config.yaml
d_shared_expert: 0
routed_scale: 2.0
balance_bias: false
init_std_router: 0.0171
n_head: 4
norm_place: "pre"
init: "uniform"
schedule: "wsd"
decay_fraction: 0.71
decay_shape: "pow"
final_lr_fraction: 0.05
Below are experts of layer 7 (counted from 0) of a mixture-of-experts language model. Rows are named router (the router's row for the expert) and show model dimensions 0-63. Each number is 128 + 24 x the weight over its row's rms, rounded and kept within 0 to 255.
After each expert's rows: "gets" lists some tokens that make up at least twice as much of what it gets as of all text. This comes from a sample of Wikipedia text that the model never trained on. Tokens count by the router's weight.

# expert 57
router [125 102 102 139 147 109 143 138 150 152  79  99  80 116 115 119 138 113 145  99 161 112 133 123  93 143 126 158 155 124  82 138 147 125 131 141 115 108 134 157  91 121 102 124 114 158 130 149 113 163 160 132 116 139 113  89  99 106 145 114 142 153  75 134]
gets: " |", "'s", " in", " &", " for", " –"

# expert 20
router [123 136  99 119 150 122 124 123 141 146 105  96  77 117 117 129 136 100 132 103 114 125 146 106 100 113 132 131 148 140 105 133 129 132 104 160 101 112 117 162 102 130 120 109 119 108 118 130  84 133 147 145 146 113 128 102 111 117 140 131 140 109 116 140]
gets: " the", "'s", " his", " its", " their", " her"

# expert 14
router [121 130 121 132 136  87 145 156 140 110 124 128  85 106 167 156 121 155 127 113 121 134 116 103 130 149 100  94 148  96 118  91 131 110 127 143 123 176 131 130 143 131 117 126 110 121 116 128 127 118 129 118 133 180 138 118 114 141 113 127 156 127 106 127]
gets: " a", " to", " is", " of", " he", " was"

# expert 48
router [148  89 109 119 110 113 135 156 150 156 143 108 148 139 129 116 117 159 107 109 122 173 139 130 142 121 145 111  99 105 158  94 140 110 117 164 118 165 159 145 104  89 146 121 123 165  98 120 116 125 108 132 123 161 191 132  80 157  84  89 149 149  99 139]
gets: "-", "The", "In", "|", "===", "On"

# expert 32
router [123 131 168 144 151 123 154 155 132 128 135 134 148 144  83 123 147 115 118 124 105 113 160 115 115 120 144 132 124 157 149 118 117 113 117 127 125 145 137 138 108 119 122 132  86  90 111 180 122 122 110 122 129 161  99 131 121 106 131 166 171 100  92 132]
gets: " |", "|", "\"", ")", " a", ";"

# expert 55
router [132  91 133 100 161 104 102 158 151 125 142 102 100 139 107 130 122 117  84 123 148 128 147 136 138 168 144 189 138 132 163 115 152 144 133 134 115 123 137 170  97 118 113 129 117 122 112 138  77 146 111 142 148 163 125 101 123 118 116 123 130 141 132 133]
gets: " |", " –", " ", " -", " The", "),"

# expert 38
router [137 102 121 137 140 140  77 106 135 144 108 122  70 108 103 132 127 140 140  97 158 150 151 126 101 119 131 141 155 122 128 108 119 125 143 146 105 146 124 149 139 113 154 151 120 162 134 128  93 141  97 145 156 128  92 123 121 132 112 114 134 133 142 147]
gets: " the", " The", "The", " his", " their", " \"The"

# expert 40
router [ 98 110 103 137 114 144 165 101 155 156  96 123 150 127 110 121 146 129 119 126 118 136 136 139 135 128 144 113 137 121 113 122 109 135 127 157 129 133 137 111 147 167 136 142 111 171 131 131 103 112 168 121 148 175 153 124 120 115 113 100 162 107 137 137]
gets: "\n", "-", " as", " ", ";", "\n "

# expert 63
router [115 107 171 157 121 122 176 165 108 123 133 112 138 135 127 110 154 109 117 140 129 112 181 136 168 158 120 133 118 122  94 111 115 131  90 142 138 134 155 105  75 133 101 110 112 142  64 177 136 121 146 134 138 103 122  93 120 144 129 100 112 145 118 150]
gets: ".", ",", "s,", " and", "s.", "),"

# expert 4
router [145  55 160 149 176 144 106  84 136 169  89 108 135 128 120 136 106 160 150 119 110 131 147 146 102 128 130 142 126 124 130 113 164 116 133 165 139 135 174 151  83 109  92 121 140 127 165 140 125 163 128 143 134 157 108 139 125 133 100 140 125 167 128 132]
gets: " was", " first", " had", " to", " has", " won"

# expert 18
router [129  81 129 104 155 138 161 139 147 183 130 129  90 149 137  88 127 151 131  89 136 143 155 120 124 174 134 147 139 137 153 129 123 119  84 166 118 146 139 104 101  96 141 152 117 145  89 179  99 141 132 128 115 144 125 130 116  92 172  95 180  92 141 130]
gets: "-", "\n", "|", " ", " after", " with"

# expert 27
router [120  85  86 108 132 139 132 148 141 163 108  98  96 113 105  97 136 124 134 133 145 169  92 152 158 134 152 110 136  90 136 105 141 120 140 122 115 114 159 131 130 115 151 103 113 160 102 157 129 142 131 131 140 149 146 114 143 114 128 132 114 150 123 144]
gets: "\n", " the", "The", "=", "==", "-"

# expert 50
router [111  95  89 119 133 127 114 107 122  81 121 106 106 146 107 131 120 146 155 122 154 126 155 110 120 118 128 133 137 160 116 126 135 121 164 154 122 132 142 168  97 129 110 133 138 174 144 157 114 145 155 128 106 138 125 135 117 104 108 147 141 153 151 146]
gets: " and", " of", " or", " &", " /", "-"

# expert 26
router [143 128 134 131 134 115 136 137 141 128 139 111 105 109 112 149 121 146 152 109 115 131 146 150 156 107 104  74 113 131 152  97  99 123 156 182 128  86 158 155 153 123  95 131  93 148 149 148 138 124 108 155 139 120 158 139 119 132 115 145 129 142 117 110]
gets: " 1", " 2", " 0", " 3", " 4", " 5"

# expert 59
router [ 89 128 106 108 128 130 138 116 147 125 117 169 125  99 142 119 117 143 170 110 113 154 132  97 150 169 128  97 120  90 122 111 142 139 131 130 136  97 174 152 104 126 128 141 139 108 117 190 136 132 115 115 142  94 135 127 122 120  93  86 129 137  94 120]
gets: "\n", " The", " In", "In", ".", " He"

# expert 35
router [140 113 118 127 111 159 141 123 141 147 116  92 123 146 131  92 139  88 188 107 150 112 182 130 100 162 126 114 128 148 109 115 138 168  98 125 110  94 150 144  88 104 115 156 108 144 114 159 121 163 146 125 160 105 134 107  96  92  59 175 141 120 167 141]
gets: " a", "-", "|", " was", " at", " is"

# expert 42
router [130 105  93 131 149 136 107 133 130 111 142  85 146 144  99 140 103 101 148 123 168 135 143 116 123 143 121 141 138 136 138 129 113 128 144 161 121 128 153 150 131 114  77 132 145 178 126 160 115 138 119 140 114 125 143 152 110 109 109 151 125 146 133 137]
gets: " and", " ", " or", " but", " &", " to"

# expert 22
router [159  98 107 139 174 146 179 112 156 140 146 105 100 159 128  87 154 136 112 108 100 146 179 143  69 170 154 137 134 182 104 148 118 140 129 157 122 135 126 150 136 153 116 146 113 133 137 140 120 150 151 135 144 129  84  98 126 140 146 194 167 127 126 136]
gets: "\n", " ", "|", " —", " %", " Votes"

# expert 15
router [115 114 136 110 119 115 134 116 132 122 112  89 172 123 127 113 124 152  91 141 125 134 127 124 159 147 131 157 139 145 139 128 108 147 149 151 138 127 131 122 112 131 128 141 135 137 133 128  89 116  66 124 113 180 132  99  94 145  72 132 139 137 124 145]
gets: "\n", " /", ";", ":", " •", " by:"

# expert 49
router [160  99 148 126 151 116 110 142 139 134 133 135 139 138 127 129 160 126 174 151 141 121 148 150 127  93 107 121 157 105 138 112 101 120 159 185 150  98 130 170 125 161 115 160 134 132 112 142 126 147 125 148 132 145  89 106 105  98 104 131 131 129 108 125]
gets: " |", "s", "s,", "|", "ers", "es"

# expert 16
router [ 95 126 124 130 145 113  86 140 129 163  86  94 176 110  93 140 150 125 133 137 109 136 169 137 174 164 107 147 142 118 139 114 137 168 129 154 134 126 167 141 105 125 102 154 109 109 142 159  91 135 133 123 164 106 127 135  85 112 135 114 132  97 124 142]
gets: " of", " for", " in", " on", " by", " at"

# expert 29
router [113 133 175 110 144 140 105 117 151 162 153 147 122 146 122  97 107 149 169 162 103 161 141  64 157 140 170 137  86 131 126 119 121 147 114 161 109  75 140 136 119 112 154 113 111 131 150 156 146 117 124 122 100 103 171 134 130 127  99 123 158 108 124 113]
gets: " |", " 0", " m", " /", "4", "6"

# expert 46
router [159 113 126 134 108 136 110 145 141 137 122 117 146 142 122 101 134 127 110 166 116 126 151 152  89 101  87 131 181 108 122 137 118 153 131 128 130 146 163 111 132 138 167 130 108 113  93 192 110 162 101 122 169 141 117 144 108 130 101 116 148 118  90 114]
gets: " |", "\n", "==", " has", " had", " have"

# expert 10
router [139  99 116 142  95 127 127 160 132 138 151 105 148 120 151 165 106 169 150 119 148 168 161 118 132 136 166 109 104 156  88 155 136 119 108 100 120 109 140 108  99 151 121 175 156 164 133 166 100 181 146 106 157 131  86 138  91 145  93 121 150  83 145 108]
gets: "\n", " of", "\"", ".", " The", "s."

# expert 30
router [149  82 164 128 129 137 183 172 133 129 126 136 106 127 154 101 166 124 106 131 119 145 142 158 174 170 121 159 125 137  92 122 131 117 136 132 144 137 192 112  94 119 127 131  99 144  80 124 129 143 145 153 129 106  90  87 115 111 134  91 145 115 136 136]
gets: " that", " which", ",", " The", ".", " who"

# expert 58
router [ 82 109 144 142 113 141 164 171 145 151 112 166 104 148 103 134 115 132 134 111 120 113 113 124 181 134 171 101 107 154 142 111 119  95 102 121 105 125 136 115  93 130 160 151  88 165 145 157 143 143 103 115 131 131 138 141 117 119 112  79 122 146 131 127]
gets: " that", " |", " which", " he", " who", " He"

# expert 24
router [147 115 132 150 134 144 149 149 141 174 108  68 147  95 117  99 145 129 133 125 132 153 164 143 109 126 135 153 134  91 179 125 139 115 136 113 120 121 153 128 154 136 156 122 146 153  83 133 124 158 114 113 122 141  93 118 123 103 108 158 175 132 130 130]
gets: " the", " this", " his", " a", " This", "f"

# expert 13
router [145  98 130 106 131 133 137 115 150 132 100 153 116 138 147 116 121 175  97 128 103 122  99 121 137 175 120 139 136 122  90 134 114 134 117 132 115 134 152 112 129 167 116 122 146  77  99 120  95 130 134 154 150 181 116  83 129 107 116 115 141 146 132 162]
gets: ":", " |", "|", " of", " ", " including"

# expert 45
router [115 105 162  98 135 130 155 103 148 123 123 120  87  95 167  95 117 130 128 152 140  99 152 163  93 167 130 149 139 158 132 146 127 137 120 170 134 128 131 144 137 162 143 134  96 110 111 194 119 134 140 153 142 138 137 134  94 110 148  95 124 154 107 140]
gets: " |", " –", " =", " was", " -", " is"

# expert 51
router [107 114  97 118 143 116 144 159 157 118 119  64 138 143 131  99 110 145 154 150 126 133 101 148  93 123 165  93 104 115 112 134 134 125 120 133  95 101 134 178 110 129 122 139 129 111 151 145 103 122 116 149 130 126 101 112 158 103 104 139  92 133 137 155]
gets: "|", "-", " of", " on", "=", " by"

# expert 47
router [134  82 161 127 177 109 129 100 118 138 106 155 123 119 124 117 151 168 137 123  96 148 154 117  90 139 131 173 121 113 154 108 140 105 120 154 133 152 184 114  84 118  70 104 103  94 133 174 133 112 142 100 156 137 158 161 107 122 110 107 139 145 136 162]
gets: " was", " is", " were", " are", " be", " also"

# expert 6
router [106 142 115 127 129 139 166 134 122 134 116 137  94  99 151  89  98 125 156 147 136 119 158 129 114 163 114  83 139 115 104 113 129 121 116 160 107 109 117 144  72 127  98 155 136  99 132 162 135 134 103 122 129 145 148 121 116 119 102 132 151 114 131 133]
gets: " a", " to", " his", " an", " he", " their"

# expert 2
router [140 114 115 120 162 111  98 168 167  92 142 109 140 136 101 128 142 149 109 118 158 109 141 129 158 126 155 132 111 130 175 146 169 162 110 111 129 151 150 141 103 116 108 133 151 150 119 146 119 147 125 127 167 132 110 111 131 135 105 147 129 109 156 149]
gets: " |", " part", " g", " member", " c", " Mar"

# expert 62
router [140 147 173 126 131 117 144 122 125 151 120 139 121 132 132 142  99 140 172 105  97 145 140 111 113 125 151  85 120 115 112  94 103 120 134 166 143 138 174 156 133 136 101 121  84 136 122 180 108 113 132 114 165 153 169 152 108 133 104 147 117 117 109 163]
gets: " in", " to", " on", " by", " at", " from"

# expert 33
router [113 123 130 125 118 112  71  78 143 167 135 129 172 102 116 118 170 131 141  75 122 142 155 101 173 103 134 158 101 133 125 103  98 105 123 147 127 135 183 105 127 138 113 136  88 110 132 151 112 118 116 162 125  92 155 131 146 123 138  69 139 106 114 130]
gets: " |", "ad", "and", "j", "ch", "ab"